Experts of a small language model.
Size: 11 layers, width 256, vocabulary 32000, 34.3M parameters.
Experts: 64 experts in each of 10 layers, 32 SwiGLU neurons an expert, 4 picks a token, a sigmoid router.
Below are experts of layer 8 (counted from 0) of a mixture-of-experts language model. Rows are named router (the router's row for the expert) and show model dimensions 0-255. Each number is 500 + 50 x the weight over its row's rms, rounded and kept within 0 to 999. Numbers have three digits each.
After each expert's rows: "comes after" lists some tokens at least twice as common just before its tokens as in all text. This comes from a sample of Wikipedia text that the model never trained on. Tokens count by the router's weight.

# expert 36
router:501461540467544540480455526433575490530502493505545534484483430544492493434544362463540497462479475472525551471450507515417589492480543539442383502345438469498416496428445403537476461499482455488524419585475431513541435473564445552424455434530491515475470534502552579508496535540490464520485469552513512476395495495529557497435454560465498623506480529576515445492521545592462543506435479489586558478590539496548445481458500434547443538491454478518462467493528506475490557597420414438520463476470538541465533552604422600524492460475507606444444441412576497498546516494518489498394407478537561538460410486545347454479446592490537462564510609548462528563543493512519530526543516502428455407455481439444569503455448491492473499487429478505489513470401536561571511442478520
comes after: "-", "|", " |", ";", " •", "·"

# expert 19
router:484516475514494543384414487582479474442493483596581433550529551485439488506607526509540450501458421455566437504470552491493529494520563419516616421493522499500494514616527534431407527456473553500442460446583499472523499482500453512506592555502548433541512601422496495423520556454460523652428465443454540604474478464530474478515502587527596448555495566622608495500491540464591539498498601446594542546501524502399545472409459410508519440554525483487463459523534443431487444474513476440423537510549539491540542447490477558523479520465562574447483437538549571506587573507507550488522467587465516441483542504554457471561412483512542521484557451423495523509382481432588520471468466468505516457576520537490450493535537517455536470507502525456489496509407481528493416421471452
comes after: "\n", " 7", " DF", " 8", " 5", " 9"

# expert 35
router:446459515427561528540497492432552518516561489556520468513574542525427535457526512453590428551439473488472543569430545477464533531541534444487537434459556456525529480530567581489504469602501508399566457445535556500382469563508491519572510455434537398498564540527426564421559514564511442513451514539386447494498379497524512503404531520385462487602516564562543454523487532464491499536559490534513580557518440467420505530517458547551473565431572477571532411531498440544501393393473577435551444513562454501439525512519521441544550545396426447502452578491494427534484390516451474521485555476476566498500551520552525420508493476443441549522487507584423454525488548584516490500521537553461457470497511484478586599505495504419479439462560505641513436484495512509559552569481491
comes after: " of", "\n", " in", " at", " to", " for"

# expert 10
router:559528494495432476483395470478534507512431541541551552556415458514500465533539457521607455533437544527557444449528462544467468558477465504561559479518526525563634389564373520505506433478480549487524521390449449500421449568554531505524565581541545430567483498488541615498443576514493563549555501389464449485565551507486516572493512527461468522458523596488472556554470571517587543526524565577553418445461603585471483495569555577524466556523525557537511542548484440527445500548517421435466527589493505554525410374521476541463541564515573478429517410503562398578501477557500495426485488543543434437492501481560465569494487498420498498570406431575499511554506469487512515533556492531457495510464554532484428483525439578456566470478494574514539455534439445574531500462497482
comes after: " a", " the", " The", " an", " World", " first"

# expert 21
router:571508530406471427519578502421437509519466542450548566401506439543454552542388369446523498440497558590544443511473503540542572487559461450478475505659508540442440588522533517535474439438490529484521577470538384576467347498433514517559538383451555543403477509500578551578533570532534492509577502419548474585411479381503543419497460562516549522474513438492483520463432540506483518578439376525510515571494568531528432512517404495540533566547531524507547500511483493528506494459563507465558528501530415512479543504485500487451447505587512453484523494496561438465545539535531511461526492502526453514554551480460509490523523441534487407532535616530551449504491532539394464459564503438575493530492505546535447516482442548535495424525529586554548524495438524492564535487565526
comes after: "\n", "==", " 0", "===", " ==", " "

# expert 44
router:553445498472499479569452485461432445579529464502439530424452485586452528434403497458464483464475581457568456459530451495441455538529518523424493558473569461534498430471500370433554436371545513495503479449556433519459599492528469480545499490553572448476502453497481503399558621478494635405436420482654578499470539542516451453547499606414517472502473483508499472601482409515540542552484547522493537488466591503526461559407498509574463508540523489538546533573572488490460478501542488484490576576499489525488627504463512472484386518554538420494554448530481476527560554480539533570435511507486445479455583499511509504475451433503565495495503478566555480514510518556521457567390481553448566519586494517415480565494515436524468558575501513584432583535518502566507425522512503
comes after: " in", " of", " to", " on", " from", " during"

# expert 27
router:474480554574487514468465550484505450460490372517500563521449437445524535452487524552581521477434520515463442600446583446474481461549419409425547564524422527526544463517443444512496561516528426507567434604495554578425529460578448557471532570494528503578529530424532522424426482504471478518475534409429511523602512449480513637495475469465453535557505472521460495477574544553440599448511497458505464433466452497486443441603497519536415488541601518456507519553488477465535474465588564511475573463485451511455458503538472462401476428492521541458485449508612557512475536530546447491487521440463575482423545507498558563608484480555579524545484533453532474485470543515471552509550452471505551492521486576494407480427483504366434425457478475531563418485608499508474413508363533
comes after: " of", ",", " in", " by", " United", " from"

# expert 6
router:501573492447387484520515546521455442509546416592469533479516523493484377464467504517548511471553422470527530473516525487446433571444426447544571480450517513535461455577469486531524460471474522590555625500552501586549462528586519492580556575493504509513530554400521529463525532529492444431499479549489533578487545478576491504565510455480586427563412492513507440503488493525514576535508574547468552465416529535473464552514432464433488400490468499536529521633379550478489482496479519525492554519593529545518485528513499418489562399512567446510472530396425498539498541492440451489472506482566536510608427489533504523519482521477489502552467568555483549495427375555572376445491519438516454513441501595429417576433484511475535395512477505482483495540576443395503396445481590
comes after: " |", ":", "|", ";", " /", "N"

# expert 1
router:420415505521468547466551541457573542514447442460430516495585479506460514472390444518527470523551535522557508529585468468543589526401463478502551548544516556500517478388513505416496488489543525574571551525458529521488524555517459532366487475562523556476464481431486486503463528482369462537468502530486472454581457499489517462448625466565506455479574518424463425537513432464444550457481559435501474413472464515391520483482490574570475551455396506490438464469478447504629411483559550465507488414543468480442610542499434512444477564510506476611510534427439544455390376536531603551495509536535423429464577496523542531483505516509478529437492412541537515463533453492489535439501476534582502523575451579508428514505578521579482543577513430512399523524531418495508490542475541
comes after: " of", " and", " to", " for", " with", "ing"

# expert 31
router:503556544487428475521435518592510498534515518514570509442482498505462501495535476477520528497539466529477558415517558511521556579538650533516461459448504522486493498537666410497520406431486501465297531539543482528532496465529478516604545483507577507584503538489483458442482549490578550521514602516406515567476473461486467418556510548504587593498431525556613524527459490510429437542469503493527507545575604505551418484453525557531530501513517557502425530584644522595534463552469504556574500450536566557582458595495476462470489465547467526471476472463476467528543593517468461514439418504468546426468448438500424505508497450459524505485425461520510516554540499606521512517558487567517520477429485546453466561505420457488493517508368493491554614501476446567528487433529506
comes after: " |", ";", "|", " —", " MPC", " 0;"

# expert 52
router:463449493512482498484514541465486477494445473565503486546416494434491533465505448489584472521460435461489458444507537510540435475479488409497520504511486433397511467574569549457486519515436497489477432483410422499508547505492436579638518568569396538524553539485523404465427470519627475377465488524487515442561415421546509535455503511485454442574420571566515614602504510494536498583460519433541473483423500461492532552469482492543393418536595427522467505427535496519515488539487493502492525514498534498449618407539581486548585482509573468426510423505428465600424544507524499352501510571429549545529461459553463393487461422462547449503530392523489549599547525497536628518502512506471425530483448497520511509500467532458461542475446508531487532459442548495571460474485441
comes after: "\n", "\"", "8", "N", " non", " co"

# expert 57
router:502510491389483452536498514447533484470603407529515566552522464500414442451519494421475479408549532409410512450445514543440472492530542473552466474477484453448512424499460575526455415557461511533473562554536483486542458416639517498528521544475548470490559517395599469412510526587516568502493472443489541528463480467575464521648478580484559406559483523469455474517632454518519496493499573557511536509512535491482429473538381473489578515486460502513444534467391420542507574455460466528508463458556532576501435547499477549405572568484580417466543467519491506532584577440438429552427443616494447504505570457484491478468491528413458578577522521479409530535416521611455455554461493539570502458497482464517517547418448486482471498493552544481491558463461505441489446492520510
comes after: " |", "|", ";", ":", " 4", " 2"

# expert 0
router:463539579492463468457557505532519497506500596506464444544521486432488590469562437445491533451536482440480472484398528546496462526501500567534472481472529546564481504606458552543539496571475467463525503401577517415530460475531535489497500512505495579507543440496607429454538528500514461518520546535511545479508506547500521367541492414563545503552470485495550504488355478553520517385407431411543470507556587570466515441578493502487517531488562579412512564546481560554503404491486465476541527553511580550479449471514533499416534510503583487457529463467504469441523528567598459509470508545555547472506498454554498559544487454519488514579435475619450607547455460437442489484542450531365486491471439456486492613535491392549483493495549587310529550446508470529582439417505497
comes after: ",", " and", " is", " as", " with", " well"

# expert 34
router:454579524463415556444472495485501469486450607500545513386431547372436422622480640506527527532557522558567576461519443501485527480500519462557488495529534480478494540498537503553440536480430485479451555563516507516463507502539470524496465541436379423522552451398459538534482459476539509537494552523420470529454509483510554460501513546517393497412528557494521521378536561487503415501487556593484421486462479442456479475474479430447588618539514446551428481435483515468510489533484456471494568572496540516591454602493503486517461478488450410492512589481581533365498503470533497513402477442474486515471525545510440422539509505506472409582559478498491602511444469368566509523513506523512491425576396480497567527467361444527499482441486435489525541538540503536495477505521583
comes after: " the", " The", " a", " is", "The", " as"

# expert 16
router:461547555527498516475503537521524355524511464522459503558429530449557453467521415483527517511525397537478528402517566532530555502465606461498496499467545495466540504508618550434521481538507547481399457520484379506546482510528471520623455517586480563529535455533513462579470570509607498406492565496444497472526452446442465485466475506517474526528463480483522602583455566538447405581441552420541470464494573455550440538497525619536485434532622486496494505509567519491518481533435521561498580481450526479469569457554468417549525454504500541487448454422474431558458571474527447376506493510449552479473446427503457420466535486452500508435523407509512521536563512576595607517577488501537482493507399528443438530522475468501489582524392476519557615509456550397553446474543485
comes after: " |", "|", " MPC", "N", "8", "\""

# expert 37
router:500460473515435425568512491593498454456485463522474433502505493490705518518504586514530448481520483429452537559472555408518364491602450485520422456489476494525449533548405448518505516527469485385532409471527503411510518458473517435466507492547567400481466486519515490520494418516564527474450506532496482510467530513467405524489527518630535536485469534479500449585456467443471396508524446574429513450589492421463590530472542493494465454515562444500606504437509544475506690405394484586431470564465404479471484519448533483515542490487503485511534437484490534496483482445444460434570489477460428561570486504472475415504560489519473520481469517423531413448523524541556418505488549460528423502401585535449555414522557498470547528507502480440523442543498544563496526488454532
comes after: " |", ".", ")", " =", "===", "---|---|---|---|"

# expert 43
router:550531512481530505446482466505507496414427509613528566486494508605397568538508503458495570518488500531484518528528469517562587440525601513545504529518535492386497539511458444523442544516510514450462444586459474557548462388475492496477504539425413430478502522480493500534489485501563496444494625487454541459420541469484461501539441503543498515589474460503546472526536593403548557487448521591487514549429532472591531535468496461445529492531519621565567503474612486586465574505540477503345394502469518526627641505497472550512475526462528553464461489492461499399537399446578397498535544499529573463513563509523567493448489427531479478437480515520514577580526409485470446568535412467390483577503439474536522504486461492479505557526496478480544533493391494574511472416519462
comes after: " the", " in", "|", " The", " In", "–19"

# expert 45
router:544492489409545511513533516453559445516518552497522505520511500444461496521541520499461442522496471513543513489551458467574421515548393489495531395516423577474469616568549527549515424421525451530611473539506493461535596483568523538542447556527536504405523486406462537485496565512469493578420483382497557494418546431580461471532490528483551602468558545440397695457549511415518509500448455508484446425459491505535524482477440499478544493418498552593525470517526452473469421556480504521440506411531504538423517486460501437453484499476586552409538474480465430470486552396521574521479465533515456533427441515488510538495570514605517383490448527479434538453452496427535527522431554611483549502545536572534523526469471412487536488513598591431542493524440489556479499431437537
comes after: "\n", ".", "==", " =", " ==", "==="

# expert 17
router:512534507446454516541522457459452484526420476394516496405494447408478518532422442527503496470595482510528471508530504445578522516511463491523506506564403419493466433529456404477516471507466484558561526479536427510491465512474574490520487422521547473496494636504579469466505559540511549475546451485563398554499482452534450457513489563458474583463478536470463479422574515467480535471455477514430448511543520538474547661463466536447563548509530543586575470494564503469537519469566486594435509528480478488335578569474544433499482434601423411488501493436516444453492489506456449471556460497481468488559484521528537430606425398544433504549451568379498534491409438499515468467497489506560448551414528519555538584407540609431466498477525530481554460600422461573531440496473542
comes after: "\n", " |", ".", ")", "==", " ="

# expert 33
router:467431559541488548410491537505487535533420365439486505471542450456487505521616558544504519481480622478522477554447534501573520529537559570418536602535562403437540479537494489443536498500550485590565538477503516617473439533447464491516522562509432490562555494556533539543452378603528413510466492417466520476526536509529514504546527495516555496476480487416485541424579496442451553503432572440536445505504554460410535389504517504661596495445483545578470506499483523498548499455580635608469512495502537508550505569553511465460496426637456529482552438501451490459485569535534475465478495505443594485529481437506580446539504509574551528523477533486579501474478475500496499557550504448466600510421429606543519513457444490505497585546510433464511530552529481555490449505458527
comes after: " the", " a", " of", " in", " United", " New"

# expert 23
router:489500573534459383505540528590477528558542505470456501471523489528402530499576503550478471492479545538457520535507470574571611488462479512495396531587553576509445476471407603561595478403408562501580562470542488576432541446488465592535409508507555497537548387534503485515584443457492477457532508495573449489524458535456435452491508499473487519475428460518450485502442431544547490544437490533453538478563466569526553432487485478533504473478540506474512450517466420529455512479509512513528612483467462551541402561470487563563459495555424352485434485566456417453532542514418522507456474457547468477598568519442420593573474489553504391420452566488534455485480449498435423486560505439543455533537438467519381521543482465449447421551521478581555537445526564517525456457541558
comes after: " ", " 0", " —", ")", " 1", " 2"

# expert 60
router:459486475590525383541536378408583510566416442432464527565501559454458495474540523502511552455527556543443537532458512464438526442486397435511492538435441417564485503456555553592523539531522483525430434526549423436466584455476489464550500487442510543444508531440449438517533417468500467470537498454477467498513509549546496512450524634549513515551440529541399497452511483537527469431500509524528514548515491512531480592385412458472506483512562540459455573575637478471554558500616482381445548387537489532424623491515474546546413540439415489526503524530563469479505486521472541534481521538506528439542477492555441474598472489446542586521505522456506517474460469397569516415561507454521485591511406472523507533452504506461623482409533462526516576470481546511522439523515486
comes after: " the", " The", " his", " that", " her", " their"